From a checkpoint of a small mixture-of-experts model trained on Wikipedia: 11 layers.
Below are experts of layer 5 (counted from 0) of a mixture-of-experts language model. Rows are named router (the router's row for the expert), gate (a neuron's input weights, with its number), up (a neuron's input weights, with its number), down (a neuron's output weights, with its number) and show model dimensions 0-255. Each number is 128 + 24 x the weight over its row's rms, rounded and kept within 0 to 255.
After each expert's rows: "gets" lists some tokens that make up at least twice as much of what it gets as of all text. This comes from a sample of Wikipedia text that the model never trained on. Tokens count by the router's weight.

# expert 42
router [142 152 103 115 137 149 138 165 119 108 103 120 130 120  89 115 116 137 132 137 111 115  88 121 147 149 157 132 117 148 117 147 104 148 128 181 165 189 139 165 151  89 129 145 135 136 119 152 128 126 119 112 130 129 105 138 104 134  98 143 132 103 123 165 130 156 100 136 156 105 141 124  95 124  95 114 118 100 142 175 158 130 134 101 127 154 120 128 149 146 155 132 143 147 117 145 130 130 143  97 118  98  99 110 150 129 145 105 175 136 103 147 106 133 171 136 110 137  86 143 170  91  58 103 116  94 149 119 133 146  90 142 146 155 146 117 109 130 100 133 125 100 140 108 146 135 106  97  92 141 113 152 126 137 127 168 107  79 132  99 168 141 139 112 124 135  86 163 144 124 128 173 112  78 132  98  95 107 126 141 134  77  80 156 115 151 124 111 163 155 161  79 132  85 189 128 132  74 125  92 138  88  86 127 134 131 144 171 163 118 156 123 130 116 150 163 144 106 120 157 113 137 103 104 126  96 133 115  84  95 170 150 137 112 154 142 176 110 171 109 101 129 111 161 104 127 111 130 148 140 148 119 118 148 138 111]
gate1 [123 148 155 125 157 127 182 125 121 159 118 153  81 121 142 119 122 129  96 135  89 118 122 104 128 142 108 128  72 125 155 100 105 135 169 147 122 131 163 118 129 120 122 143 138 111 150  76 123 154 124 126 130 107 143 119 103  99 147 127 171 126 102 147 142 115 118 141 162 117 114 105 126 183 112 132 143 141 101 121 129 142 107 133  96 156 140 129 120 166 127 104  47 141 101 136 187 110 121 133 141 124 152 109 124 107 151  96 114 133 143 114 159  99 152 167  86 159 122 158 155 118  85 150 127 134 152 130 147 105 139 151 144 142 156 157 127 167  89 117 106  95 127 157 121 126 154 111 172  98  85 116 122 146 122 134 167 109 112 134 124 179 130 145 152 133 105 131 129 163 151  77 101 115 142 111 154  98  99 165 121 108 109 119 106  95 196 130 108 149 139  77 127  98 123 152 138 182 184 141 111  82 139 134 153  93 127 115 135 125 118  80 155 132 160 133 109 114 147 154 140 158 146 156 127 149 156 180 107 137 101 149 139 137 117 104 129 101 119 111 108 153 127 129 136 122 130 150 126 172 161 126 105 156 159 113]
up1 [106  97 110  90 120 150  92 123 116 136 110 133 110 171 128 135 131 134 134  95  94 140 139 154  72 153 127 139  74 139 164 141 105 135 141 121 133  99 112 128 118 103 150 109  97 109 125 133 126 140 167 144  84 166 122 109 140 118 110 186 123 139 145 147 141  97 128 106  90 142 113 158 104 116 118 185 117 125 145 127 132 117 162 145  96 160 117 130 118 144 111 128  92 139 114 145 154 126 100  97 144 138 125 109 155 145 123 159  85 110 154 133 130 156 174 118 109 127  93 121 113 127 138 133  73 100 180 121 130 148 143 151 177 125 108 171  89 141 138 142 116 118 115 130 117 166 126 174 118 143  93 128 153 143 129 138 106 134 114 146 112  73  72 152 129 101 127 141 125 110 126 115 135 116 141 149 117 138 134  94 107 127 116 107 120 121 110 102 168 137 133 178 146 102  94 153 126 122 137 106  96  71 150  89 162 160 111 120 136 123 115 127 126 173 124 125 140 129  89 120 113 150 110 148 110 125 154 128 129  78  92 124 102  88 119  42  91 160 131 105 137 103  54  90 144 150 122 120 122 113  98 133 114 124 115 109]
down1 [159 166 153  89 121 153 103 134 107 119 141  94 130 163 111 121 140 145 160 157 149 151 135 101 162 125 124 116  90 113 147 130  85 149  78 122 131 135 126 118 160 144 125 118 135 113 155 110 167  79 136 174 133 178 116 158 157  72 104 142 115 113 132 112 132 104 137 161 134 112 126 111 143 126 120 148 115 131 140 109 167 157 109 169 128 135  90  90 140 106 110 103 118 139 129 135 133 117 150 169 144  97 150 112 132 120  95 106 100 142  93 129 113 148 130  96 186 133 144  66 136 120 122 128 151 121  90  89 138 158 155 147 114 121 187 123 100 110 121 100 177 134 135 129 148 123 163 145 108 152 133 103 109 165  92  99 115 130  96 137 101 142 162 110 145 121 156 167 119 167 165 143 177 145 118 124 157 116 136 129 107 105 145  88 109  98 153 104 110 149  84 140 112 156 137 100 103 115 162  95 127 136  97 137 166 148  68 111 114 121  99 128 125 161 131 102 164 127 139 138 145 123 153 129 157 150 103 123 129 168 133 146 133 113  96 146 133 155  88 136 106  94 145 137 151  93  98  92  88 159 141 127 155 122 142 131]
gets: " ", "on", "row", "ron", "re", " 18"

# expert 15
router [161  87 113  81 145 108 124 146 141 128 129 110 125 113 147  98 108  97  96 111  95  83 140 100 159 133 144 149 149 147 192 143 129 144 124 137 112 188 145 152 162 130 104 159 173 155 141 125 159 126 108 155 111  88 117 127 116  85  72 124 144 110 102 149 160 102 100 117 124  81 149 118 112 154  91 131 133 120 155 151 154 117 155 103 109 103 118  97 127 119 110 149 114 143 125 125 173 121 121 112 114 133 135 120 122  95 112 119 145 123 106 139 165 134 149 111 132 178 100 130 133 141 102 146 108 122 112 152  87 171 113  99 127 144 140 101  82  93 109 124  90 124 172 114 145 124 117 124 116  96 121 169 167 135 148 127 137 103 149 120 139 145 104  99 122 162 140 133 137 140 100 175 115 111  82  96  88  89 116 117 150  85 127 169 150 130 111  74 159 156 127 116 119 113 183 107 124 107 129  88 133  91 129 135 119 137 132 120 146 119 141 124 121 121 119 113 115 141 119 156  59 122 129 133  79  94 166 161 119 106 132 127 169 109 151  94 126 158 146 117 131 132 165 132  84 147 108 135 117 129 128 104 110 154 152  94]
gate0 [113 193 103 117  94 151 150 104  97 111 134  88 115 151  95 126  74 152 128 104 110 171 102 131 168 123 120  96 108 141 158  84  77 133 140 182 116 120 103 122 138 138 121 139 100 181 145 121 177 141 141 134 114 106  97  94  81 145 153  99 116 106 134 145 213 145 133 160 133 148 112  83  93 131 130 102 116 135 161 149 149 124  61 112 195 103 143 115 111 142 143 107 161 109 116 137 158 121 121 121 140 153 131 121 126 140 134 128 137 117 126 112 162 121 133 154 117  91 140 102 133 159 133 113 115 145 146 142 178 116 162 136 117 110 129 117 148 123 130 133 123 144 108 151 148 115 137 125 133 119 102 123 188 134 136 137 113 120 129 151 148 165 104 158  95 133  88 137 128 169 148 150 101 135 125 140 189 134 135 152 104 107 135  89 150 129 119 124 121  95 136 149 161 113 132  92 110 151 151 123 114 135 135 108 150 157 135 151 151  94 116 122 131 103 157  73 130 125 178 125 133 138 106 131 120  65 130 171 139 131 112 120 164  99 123 146 130 127 117  87 124 145 104 173 145 123 137 151 134 112 146 121 104 150 115 128]
up0 [121  85 129 103 140 109 125 164 132 127  91 122 151 126 165 131 136 105 106 138 134  80 164 142 105 117 116 156 122 120 137 125 108  89  98 103 139  87 133  87 124 109  95 106 116 119 121 156  68 115  98 101 133 141 122 156 135 167 123 141  69 116 187 111 110 150  85 132 100 172 174 140 109 101  78 150 173 113 116 106 108 148 163 136 155 136 142 148  98 102 136 133 108 103  99 121 134  91 141 164 153 107 143 132 147 146 112 115  95  91 160  79 151 130 143 137 117 100 125 122  86 148  86 160 109 110 124 135 100 175 110 138 104  96 120  99 134 168 149 105 137 173  87 108 138 150 131 122 137 130 109 120 113  93 148 148  89 119 120  98  92 126 138 129 134 156 138 128 173 154  72  87 106 101 120 129 124 100 152 140 119 124 142 117 149  88 157 149 101 109 109 149 149 119 129 121 170 133 127 161 123 117 129 106 150  83 180 137 121 138 136 115 162  91 115 138 154  89 117 129 149 104 106 120 158 110 127 123 137 135 105 164 122 123 148 129 150 115 138 152 123 133 118 152 155  99 106 158  95 100 128 117 149 166  97 142]
down0 [106 138 111 147 124 134 138 110 153 135 123 128 121 138 124  90 121 159 140 132 123 146 135 118 136 175 172 144 136 145 128 129 145 120 161 172 200 103 152 156 157  89  94 114 149 159 110  87 133  90 133 143 129  72 122 151 164 119 149 140 130 112 113 148 137  73 110 168 132 159 116 119 145 178 153 128 100 129 147 107 150  85  66  91 126 127 133 138 101  88 125  96 148 115 165 127 111 140 122 127 105 126 125  99 147 144 141 152 156 123 144 161  89 116 163  91 127 177 142 167 162  75 155  90 135 135 149 120 187 113  94 137 130 166 132 118 109 118 128 113 130 106 127 140 102  79 122 110 125 113 121 106 136 118 133  90 118 119 120 155 145 118  89 134 151 105 124 140 111  96 148 150 145 133 102 104 131 116 129  93 155 125 127 109 164 188 120 117 120 116 136 140  91 129 146 130 142 120 132 135 159 131 130 152 122 124 147 140 107 111 157 160 126  87 174 111 115 133  81 143  90 158 151 128 157 158  98 130  90 160 124 131 104 120 111  93 124 141  88 126 127  87  65  85 109 123 161 133 122 121 104 104 142 132 106 120]
gets: " of", "ed", " for", "ated", " by", " from"

# expert 3
router [153 145 134 136 160  99 131 116 163 144  90 124 125  96  76 108 124 110 136 102 120 126  88 132 156 154 142 161 130 153 175 162 111 128 109 144 148 127 142 130 143 140 120 127 144 138  65 140  80 195  78 123 115 139 101 134  58 122 117 147 154 160 130 134 150 111 120 172  78 101 147  91 108 145 131 122 113 104 136 179 120 123 167 107 135 122 122 124 136 149 136 153 102 144 129 126 137 178 125 133 126  90 135  91 125 134 130 113 157 114  98 167 124  98 166 125 134 142 110 131 142 100 128 108 106 150 100 122 105 137 131 167 170 161 150 127 122 109 119 131 115 107 104  91 122 182 117 107 113 149 104 111 159 139 123 145 132  86 145 110 142 142 134  92 132 146 108 134 163 134 101  74  98 115  74  84  90 124 144 108 146 125 101 148 102 158 135 106 142 153 142  69 127 135 123 103 103 102 164 140 124  97  70 154 118 108 109 148 160 138 169 157 115 112 120 138 145 135 125 160 157 147 119  95 121 138 140  81 109 121 141 171 174 110 156 123 141 163 163 151 125 118 117 137 127 114  97 131 144 137 130 128 119 149 115 132]
gate0 [103 151 137 157  57 120 138 159 115 139 116 141 126 124 145 148 110 142 108 119 144 138 120 165 144 173 158 163 140 134  96 161 141 140 110 104 136 104 112 156 135  74 133 128 163 123 146 127 120 120 152 110  66 141  62 121 115  96 141 150 155 166 136 129 138  79 126 149 104 132 141 133 123 108 137  96 169 150 129 117 130 107 165 100  95 106 159 135 131 152  92  84 147 134 107  77 132 133  95  97 128 103  97 135 172 141 137 140 149 107 127  97 120 130 116 109 149 139 140 139 153 103 146 143 135 129 149 120 129 158 156 110 116 137 128 142 120 153 187 152 147  71 116 164 130 179 134  86 132  99 110  97 136 140 150 154 115 177 133 128 101 179  97 120  90 160 130 164 128 132 156 138 141 142 122 131 158  98 128 127 140 167 115 145 137 175 135 101 119 143 151 161  98 137 133 140 133 141 126 129  94 119 118 145 118 112  99 125 129 132 155 117 119 159 156 136 137 100 165 115 157  99 119 104 118 124 120 154 102 119  85 159 128 192 117 107 118  98 184  85  98 117 142 146 173 162 110 155 111 117 158 114 116 124 127 113]
up0 [126 135 123 110 167 115 119 129 127 129 107 113 153  90 121  80 143 121 114 100 106 130 100 140 146  97 137 138 138 136 130 139 126 175 142 126 111  98 108 150 134 102 120 126 120 118 138 147 115 128 120  92 168 109  89 150 108 115 151 148 105 122 118 132 156 136 137 160 150 152 149 133 121  84 116 173 134 130 137 140  97 123  97 148 153  65 113 115 101 140 144 143  93 104 113 169 119 127 173 115 148 142 110 124 158 140 102 101  65 140 143 110  76 113 118 111 170 110 132 153  67 184  80 141 112 129  91 136 113 121 149 199 137 170 144 127 159 102 131 125 147 133 118 119 141 104 108 144 142 146 114 114 150 121  99 126 110 116 156 155 129 143 129  96 106 145 127 123 146 177 123 129 140 124 170 123 112 120 130 138 129 145 127 170  91 127 123 124 100 132 106 135 159 127 148 103 130 138 111 138 141 147 167 107  99 190 140 112 101 115 110 148 141 117 119 156 180 170 134 112 156 190 116 112 117 135 129 143 102 138 113 103 137 128 197 104 154 152  53 150 115 125 130 141 156 171 118 134 145 170 130  92 129 159 158 158]
down0 [117 129 110 153 155 111 115 152 154  81 151 138 153  60 131  77 154 108 146 138 145 153  84 109 122 157 129 145 118  74 105 125 123 107 146 144  73 124 138 148 156 117 130 130 141 127 130 149 115 116  82 149 167 137 133 133 115 149 108 119 147 138 168  96 161 139  79 141 149 122  87 126 157  98 115 162 130 131 116 119 120 167 132 132 110 145 138 113 152 116 131 150 141 124  86 120 141 141 121 118 168 110 103 136 126 101 139 140 161 143  98 103 152 117 111 142 107 125 119 124  89 110 147 143 119 138 121 125 139 105 158 152 134 162 143 110 103 131 172 157 129 131 123 116 120 132 141 138 134 160 117 111 121 152 145 130 105 110 147 118 143 108 147 152 137 110 111 141 137 117 100 171 150 121  87 193 143  78 139 190 162  95 127 127 140 118  85 155 129 128 141 126 113 107 110  89 134 108 142 134 151 162 114 146 146 112 119 192  85 135 156  54 130  86 151 129  82 144 130 137 115 139 149 162  90 123 137 158 151 142 121 130 125 105 110 163  80 138  99  99 162  79 157 136  89 143 153 123 161 162 120 145 112 149  72 117]
gets: "H", "gen", "-", "–", " Mi", "x"

# expert 31
router [164 106 127  79 128 124 126 153 142 108 110 104 114 128 122 125 115  67  99 124  92  98 105 101 117 150 131 158 142 147 159 178  91 133 102 127 120 180 164 144 146 113 110 139 127 175 116 120 127 148 132 163 150 143  67 166  95 142  82 156 151 119 108 137 168 100 138 133 138 119 110 105 112 152 126 106  92  77 161 133 167 145 152  98  72 127 129 123 141 118 163 133 115 155 121 138 142 143 101 137 144 105 148 130 129 117 121 124 131 144 104 160 160 122 131  99 101 169 106 136 105 111 135  98 130 120 124 138  87 149  98  98 154 159 148 102 135 123 112 117 104 137 187 114 154 129  99  84 110 101 146 145 147 138 166 135 118 110 147  93 137 157 125  98 116 159 137 171 164 159 105 161 135 141  77 115  76  84 128 123 155  93 130 148 119 156 112 102 136 159 125  59 104 121 144 105 127 136 135  95 137 119 117 155 124 122 127 154 139 119 133 160 105 105 107 159 110 117 100 131 126 126 125 119 114 114 157 110 117 118 142 171 142 116 151  85 146 145 166 118 178 140 126 168 113 155 113 117 106 115 111 120  95 126 126  85]
gate0 [135 162 103 111 146 134 129 146 117 129  78 168 103 146 123 106 122  88 133 160 122 151 141 106 123 114 103 121  90 156 177 156 129 109 142 165 120 153 108 160 123  97 152 112  88 129 126 142 120 143 117 120 143 120  97 168 129 139  93 131 157 143 162 134 145 119 137  86 145 126 117  95 121 107  63 131 154 139 110  98 159 150 129 147 105 141 111 137 103 135 141 122 175 126 143 113 128  95  98 141  94 108 150 141 167 124 113 176 109 134 100  87 162 125 133  74  66 110 125 121 101 146 162 160 139 140 137  92  79 168 136 179 148 169 143 136 123 108  99 121 155 100 124 153 116 160 152 152 131 136 145 172 142 139 119 141 161 126 125 140 123  77  78 146 134 149 131  90 100 138 140 100 141 148 148  91 114 149 136 105 147 131 104 126 135 134 131 149 146 120 132 144 124 101 124 151  85 130 100 139 121  92 174 142 137 123 131 101 143 150 134 157 143  86 114 161  90 110 112 114 123 133 136 130 164 117 148 128  92 145 126 133 126 160 128 141 146  73 148 124 114 104 139 121 134 145  80 140 157 140  52  80 127  90 145 148]
up0 [143 123 134 104 126 125 144 151 131 149  97 173 120 151 125 124 115 101 107 137 149 156 127 102 105 129 139  93  99 170 165 148 182  97 154 154 102 117 140 144 154 105 144 112 132 112 106 161 139 136  90 138 135 135 102 155 153 105  94 153 145 124 131 114 134  84 143  96 153 133 107 129 115 101  79 132 167 131 110 119 146 147 135 158 121 145 116 114 106 137 109 131 134  94 163 127 145 118 116 145 125 139 138 151 174 147 114 165 139 130 122 105 132 163 124 108  78  90 105 122  91 159 108 170 164 137 121 119  83 154 123 158 164 176 149 136 141 122 135 110 159 100 129 127  81 177 136 174 145 124 137 172 162 152 114 127 173 138 106 153 142 149  99 120 159 176 147 109 127 165 118  93 145 166 178  93 143 124 154 110 140 124  97  94 137 174 149 202 121 138 102 143 138 138  97 171  86 137 110 137  99  91 162 143 113 157 134 122 145 136 151 136 161 125 136 145 110 141  90 113 116 157 143 132 127 134 105 109  81  99 135 101 129 136 141 141 155  74 140 106 116 115 142 126 106 158  97 125 139 134  98 116 138  97 117 155]
down0 [118 104 116 152 107  82 116 155 136 140 153 136 169 123 123 140 177 126  98 178 124 119 133 109 151 109 106 124 105  71 107 125 165 116 155 140 124  94 105 109 110 133 103  69 139 138 115 134 102 121 124 157 126 121 146 136 137 114 163 127 136  74 121  67 119  83 106 156  97 165 119 157 120  97 168 106 132 130 140 130 156  96 123 115 151 132 127 100 110  83 120 127  89  98 118 141 135  88 126 152 126 159 167 178 105 130 148 140 119 120 110  84 120 146 129 151 133 116 176 162 110  71 118  64 131 134  88 158 139  87 110 121 144 116 114 106 121 152 165  90 101 138 142 131 137 101 130 149 108 127 107 173 165 123  93 109 155 124 122 128 136 117 131 122 145 116 138 138 102 153 142 150 133 127 140 116  73 108 135 129  93 161 130 107 157 161 141 142 138 144 125 174 120 118 112  84 150 170 151 123 132 106 101 132 117 112 101 130 163 120 116 110 125 140 139 100 123 115  98 113 150 148 142 151  89  94 126  91 123 145 101 110 119 115 115  86 186 126 116  94 103 116 128 120 137 177 135 102 103 132 137 106  79 123 154 156]
gets: " was", " is", " in", " to", " on", " at"

# expert 9
router [114 117 138 103 161 116 151 110 149 139  95 135 147  87 110 110 120 112 103 122 127 130 124 103 166 119 173 120 141 125 160 132 102 147  70 113 169 115 156 135 160 131 132 117 153 134  77 152 130 125 126 100 152  72  76 141 105 101  93 134 124 120 111 133 171 114 110 156 104  88 130  87  77 144 119 130  93 113 153 138 142 103 147 129 116 140 119 126 142  97 134 156  99 132  93 145 162 168 127 131 128 116 147 119 154 106 107 140 127 107 139 167 118 106 163 119 149 123  81 165 133  95 119 141 140 149 123 123 109 104  95 148 157 159 133 153 163 104 137  88 110 129 148  89 155 136  84 132 112  87 110 155 151 124 153 192 139 125 135 120 165 170 137 130 123 142 101 178 169  93 143  99 111 134 132 121 117 119 119 124 169 130 109 142 107 114 112 124 131 159 172  85  86  95 135 127 130 132 167 123 138 111  88 109 151 102 155 119 111 110 133 126 127 107 133 151 112 136 127 168 135 139  63 101 117 114 169  90 129  76 136 141 159 105 167 149 145 173 129 136 150 122 143 179 113 126 121 137  85 129 145 130 117 126 155 119]
gate0 [126  88 146 123 111 161 136 139 105 126 127 158 155 113 124 141 125 145  99 129 161 111 127 113 120 189 119 172 142 105 107 118  98 153 140 107 140 121 116 112 119 100 152 146 201 162 109  90 160 150 193 140 111  91 107  85 131 129 148 124 163 121 115 128 134 128 107 111 119 144 152 111 100 103  81 114 151 125 130 100 115 115 133 105 109 111 145 108 172  97 124  97 104 148 126 123  88 132 146 118 157 169 158 122  95 115 119 163 129 145 146 161 124 140 169 101 126 124 130 207  96 143 131  85 190 145  94 119 146 165 125  91 109 113 133 152 107 102 131 131 126 136 122 112 122  95  95 186 122 107 134 112  77 135 128  94 115 124 118 125 130  91 139 122 129 118 129 133  95  89 121 109 138 138  83 152 110 119 131  77 109 105  93 109 128  82 132 141  81 123 124 125 115 109  88 148 103 120 143 124 121 121 128 118 156 121 127 125 124 109  91 144  78 121 128 185 131  87 131  82 137 124 108 170 145 151 111 138 145 119 164 143 125 131 101 117 153  93 144 169 110 150 153 163 100 120 153 150 104 136 133 146 111 119 115 120]
up0 [121 135 121 149 138 146 106 160 115 175 153 117  85 127 106 154 145 170 178 131 120 137 134 136 133  81 138 148 168 158 115 129 139 106 103 164 118 141 136 130 147 180 125 115 147 102 112 140 104 143 122 111 122 159 137 118 129 119  91 123  82 157 193 160 144 105 125 135  85 118 160 169 168 121 114 143 132 125 175 134 114 105 106 131 170 135 100 195  93 145 155 144 134 134  82 125 147 116  94 164 104 154 102 144 148  83 124  75 118 122 123 127 103 133 163 118 180 121 138 123 141 121 136 143  87 126 117 110 121 102 126  88 147 122 167 160 110 159  89 142 141 134 140  99 131 166 179 126 139 148 172 182 141 123 100 103 115 166 115 133 131 109 127 107 115 159 153  85 126 139 117 153 139 125 181 164  97 185 118 163 120 124 109 147 108 114 117 142 170 102 142 131 145 115 117 155 131 149 123 133 143 160 104 101  92 168 151 123 119 119 143 124 148 104 166 126 134 107 162 115  93 143 139 126 144 119 121 112 138 139  79 108 115 130 133 112 120 132 111 157 119 124 114  80 111 133 139 116 168 149 128  89 119 111 120 131]
down0 [ 98 160 119 130 170 126 107 114 135 183 113 100 141 108 171 145 133 129 173 137 139 142 121 126 143 102 173 136 112 158 153 131 134 105 141 115 135 152 146 124 141 128 141 106 136 128  94 128 170 132 141 148 124  84 126 133 113 119 132 122 128  82 174 134 140 128 104 100 107 117 150 152 114 143  98 125 130 158 122 121 111 105  57 106 143 176 100 104 147 110 157 112 105 135 148 169 137  64 142 118  91 112 166 156 138 153 153 121 136 109 106 123 126 134 164 107 138 115 161  87 148 125  92 145 108 114 175 157 101 145 108 112 107 115 119 109 125 119 170 158 120 127 128 106 163 117 122 141 155 157 120  77  92 147 132  92 149 109  89 159 141 112 126  95  97 139 135 127  94 153 136 162  97 108  90 114  85 120 116 119 104 140 130 128 141 155 142 144 148 115 150 173 154 169 146 122 142 137 161 105 149 144 141 104 140 123 136  95 134 102 130 177 111 157 112  68 144 140 155 155 100 159 126 139  75 121 100 113 109 108 125 120 163 124 171 112 163 136 161  75 125 156  76 133 143 135 138 126 125  96 115 100  96 129 162 149]
gets: " two", " one", " three", "es", "oc", " four"

# expert 6
router [115 162  90  88 161 132 136 131 133 120 143  86 174 121 113  81 133 108 115 149 134 100 124 100 168 142 148 114 118 144 178 130 124 115  95 119 142 129 158 137 135  85 117 109 196 131 126 137 147 134 120 128 113  80 109 108  92  72 126 112 149 118 128 119 152 139 130 147 137 125 148 113  79 100 109 115  69 117 157 155 140 116 165  92 153 139  95 126 125 109 177 121 100 140 117 141 156 114 114 121 119 141 133 121 106 110 108 123 125 115 107 139 142 108 164 105 119 121 155 152 113  96 130 108 152 136 151 132  76 149  85 119 144 156 106 109 146  84 116 102 109 148 106 137 110 127  82 159 143 113 127 148 159 119 158 124 175 136 111 127 204 146 129 127 148 148  78 172 150 135 103 121 110  86 118 110 107 104 136  73 158 115 139 169 119 132 146 110 148 175 178  82 111 126 167 116 120  91 134 118 122 107 125 106 137 122 168 141 122 138 120 123 119 120 145 142 141 120 128 146 116 135  88 124 116  92 161 135 130  95 196 153 119 111 167 110 141 157 158 138 148 127 148 162  98 159 111 131 119 150 132 138 104 138 149 126]
gate0 [124 117 126 154 160 134 142 133 104 145 124 114 156 117 144 102 123 136 148 115 161 112 130 135 104  99 140 118  71 120 128 133 167 145 160 107 152  91 112 186 117 101 133 142 116 122 116 166  90  94 151 134 184 119 115 152 134 122 124 149 120 119 117 130 121 156 141 104 134  84 143 128 145 103 167 117 152 113 151  86 134 148 146 137 139 120  91 150 130 182 109 155 136 144 125 128  92 101 125 113 131 106 117 115 126 154 119 105  62 137 122 145 120 145  97 135 109 157 135 110 137 155 127 139  97  86 102  96 116 159 116  73 139 162 145 113 141 113 130 121 151 166 166  88  82 104  94 108  86 108 172 102 123 124 149 119 171 120 120 130 123 140 160 168 135 103 178 113 125 127 125 118 125 129 145 103 127 105 134 123  98 139 151 157 125 131 106 131 140 135 132 110 122 157  66 147 150 142 137 138 114  96 140 152 112 130  83 117 182 125 148 152 129 165 137 135 130 147 136  91  78 142 132 117  59 120  80 143 152 134 181 145 127 128 170 123 103 114 142 170 147  79 137 127 146 143 118 140 118 125 123  96 136 187 178 143]
up0 [103 137 129 155 113 110 136 128 122 125  95 147 107 144 136 158 126 165 119 130 159 137  96 144 131 160 118 114 121 127  73 137  92 108 184  90 126 128 138 120 119 125 108 181 121 135 102  89 117 171 119 102 137 143 115 137 101 124 152 144 139 129 136 136 104 166 143 129 134 122 126 134 172  90 159 147 104 110 111 106 154 111 143 109 113 122 172 126 131 147  58 136 132 160 141  98 121 104 120 138 102 147 176  98  92 107 143 145 151 134 149 154 133 109 150 132 150 124 143  58 179 126 109 103 131 142 163 110 107 143 170 130 163 125 114 142 148 107 104  84 152 104 108 140 147 156 100 148 125 116 102 112 119  92 144 155 126 157 154 181 168 110 128 118 146 156 135 157 116 158 112 160  94 124 132 139 107 104 118 143 170 102 165  80 141 104 184 129 107 107 152 121 138  99 131 114 118 137 126 121 120  78  90 116 120 110 131 121 127  91 120 116 127 159 124 102 118 148 136 113 167  87 153 157 145 122 114  48  92 125  91 114 109 117 114 124 133 143 167 149 141 141 109 116  98 113 110 172 127  87 140 175 121 120 150 114]
down0 [145 112 120 172 137 147 121 108 116 132  97 123 100  93 147 156 110 109 122  76 101 134 150  99 102 162 127 116 123 143 104 119 157  70 126 129 126 110  88 110 134 130 119 130 143 138 114 185 153  82 130 128 117  98 135 102 105  73 100  90 113 172  91 150 141 132 150 100 159 117 110 108 129 150 111 132 105 124  92 130 145 168 134 135 129  82 104 131 116 156 123 127 124 139  87 115 167 141 151 105 168 108 133 134 104 101  99 135 141 132  95  87 157  96 132  89 146  94 148 147 113 124 132 132  97 110  99 153 163  97 149 134 163 168 112 137 143  88 139 138  85 120  65 117 156 187 126  97 148 156 142 152 144 134 127 152 120 155 142 137 136  81 162 158  90 119 136 132 128 113 150 145 140 114 106 156 118 154 133 145 142 134 115 125 142 120 173 130 114 179 121 143 127 109  97 124 118 179  84 146 168 151 126 148 101 131 134 118 170  93 152 152 164 131 108 159 146 109 102 125 114  98  77 165 123 135 131 143 104 128 105 105  83 124 105 123 135 152 151 139  88 100 114 134 165 146 123 143  98 132 128  98 144 142 134 153]
gets: "en", "ru", " other", "lu", " time", " new"

# expert 21
router [153 138 161 108 136 122  97 125 143 104 136 130 165 131 128 118 128 105  98 128 110  83 143 143 105 119 142 118 148 126 137 155 132 152 110 108 147 139 152 137 171 132 130 147 127 118  72  82  92 138 129 160 121  92  77 143 124 115 130 127 148 171  94 114 134  98 145 125 108  86 135 114 129 182 110 117  97 137 142 135 142 111 176 121 101 116 113 110 103 155 156 114  98 174  65 148 172 137  89 108  98  97 114 139 149 102  78 133 116 112  84 138 150  78 182 114 130 128 113 136 175  95 125 130 132 109 144 139  92 131 116 181 146 134 158 137 142 123 121 103 165 122 152 128 143 137 134  76 120 123 129 122 136 130 152 126 126  97 129 118 169 143 116 111 123 125 120 174 108 141 140 119 104 116  93  68  99  96 110 120 123 102 121 121 127 150  95  60 152 143 145 128  97  87 123 153  82 117 158  97 140  85 121 138 123 135 152 131 115 109 184 134 113 113 113 127 135 113 122 109  90 151 104 144 152 108 165 126  84  99 144 152 125 112 170  98 117 134 150 133 160 102 158 112 100 127 121 121 142 151  92 131 148 134 167 134]
gate0 [ 87 134 102 120  68 138  95 142 152 115 160 173 122 158 143 123 153 103 121 125 160 118 155 127  75  84 151 136 126  99 141 125 110 135 121 100 157 125  92 132 106 122 133 133 150 151 179 112 118 127 125 163  99 126 124 117 144 136 164 143 131 135 119 157 132 137 136 107 136  78 165 142 133 125 158 139 122 106 114 139 109 135 115 122 114 154 128  72 135  70 116  97 131 117 145 124 145 141 116 126 132 107 111 103 145 121 134  79 141  88 148 132 120  86 101 145  82 122  89 116 119  72 121 136 142 157 141  96 146 134 128  97 138 151 121 147 122 127 114 131 158 187 107 128 147 105 108 111 110 143 111 117 177 104 150 159 126  99 127 153 141 139 142 132 120 130  98 119 133 107 165 205 127 137 198 138 137 139 135 130 122 134 120 122 116  80 116 128  94 156 114 159 111 169 139 131  96 103 143 176 124 104 124 138  75 143 148 152 132 107 138 149  79 133 169 101 124 136 115 112 132 161 155 151 107 143 106 131  94  94 120 139 109 144 165 159 149 170  75 132 123 133 127 137 174 164 147 103 122  95  93  99 119 111 125  94]
up0 [140 125 114 122 107 146 126 134 157 127 106 168 107 101 135  96 140  98 110 162 104 142 170  86 137 127 129 134 121  60  99 154 127 163  98  73 140 123 122 176 137 122 136 136 129 131 134 128 145 106 153 155 133 128 130 141 102 123 119 115 154 136 118 105 139 191 111 164 135 136 121 137 139 125 113 123 150 117 124 135 117 146 131 125 134 165  68 128  90 143 167 122 167 138 161 142 150  55 145 133 120 149 129  83 124 171 132  55 117 129 139 135  85 119 121 144 166 109 107 148  85 106 116 112 122 132 127 119  85 151 159 168 110 135 128 130  85 157 139 124 127 169 108 110 109 109  91 170 108 186 139 140 152 147 164 147 169 144 122  82 108 135  87 139 125 149 139 136 157  99 101 127 159 167 148 132 127 116 110 156 112 134 151 146  61 140 136 140 126 142 115 164 114 130 138  68 125 146 110 142 138 120 140 138  94 143 126 133 147 124 151 199 121 142 140 143 148 151 118 116 129 135 150 144 123 141 126 137 143 118 135 123 160  85 125 172 126  99 117 131 146 137 118  89 136 122 105 107 152 150 107 125 176 143 120 169]
down0 [148 103 140 158  96 162 141 139 137 157 129 175 137 120 138 135 115 177 154 102 134 114 151 127 130 129 157 146 162 149 110 126 138 133 124 102 155 169 104 104 125 106 138  98 133 118 147 167 124 112  77 192 106 150 114 110 168 131 123 145 195 146 144 105  88 148 138 102 142 110 114 143 103 130 137 137 141 109 154 113 119 101 112 146 131 137 133 139 147 157 131 142 108 138 181 108  78 120  87  95 138 127 123 131 149 141 126 105  82 116 115 133 111 158 129 127 116 148 148 121 122 132  80 166 125 116 139 112 103 123  62 119 136 151 146 106  83 113  91 102 157  94 147 132 123 102 143  79  95  90 142 114 132  97 150 182 125 147 143 137 139  98 140 105 120 122 114 112 190 184 152 150 142 110 144 117 110 135 119 113  95 106 167 124  87 125  93 126 120 134 122 133 124 118 124 117 115 138 114 131 157  64 138  72 157 181 100  77 171 178 126 136 113 137 152  97 122 166 163 129 103 157 126 131 105 149 101 146 159 149 135 141 118 139 134 132 111 153  96 134 108  84 168 116 125 128 120 139 134 124 134 144 119 112 131 132]
gets: "o", "e", "to", "ro", "or", "all"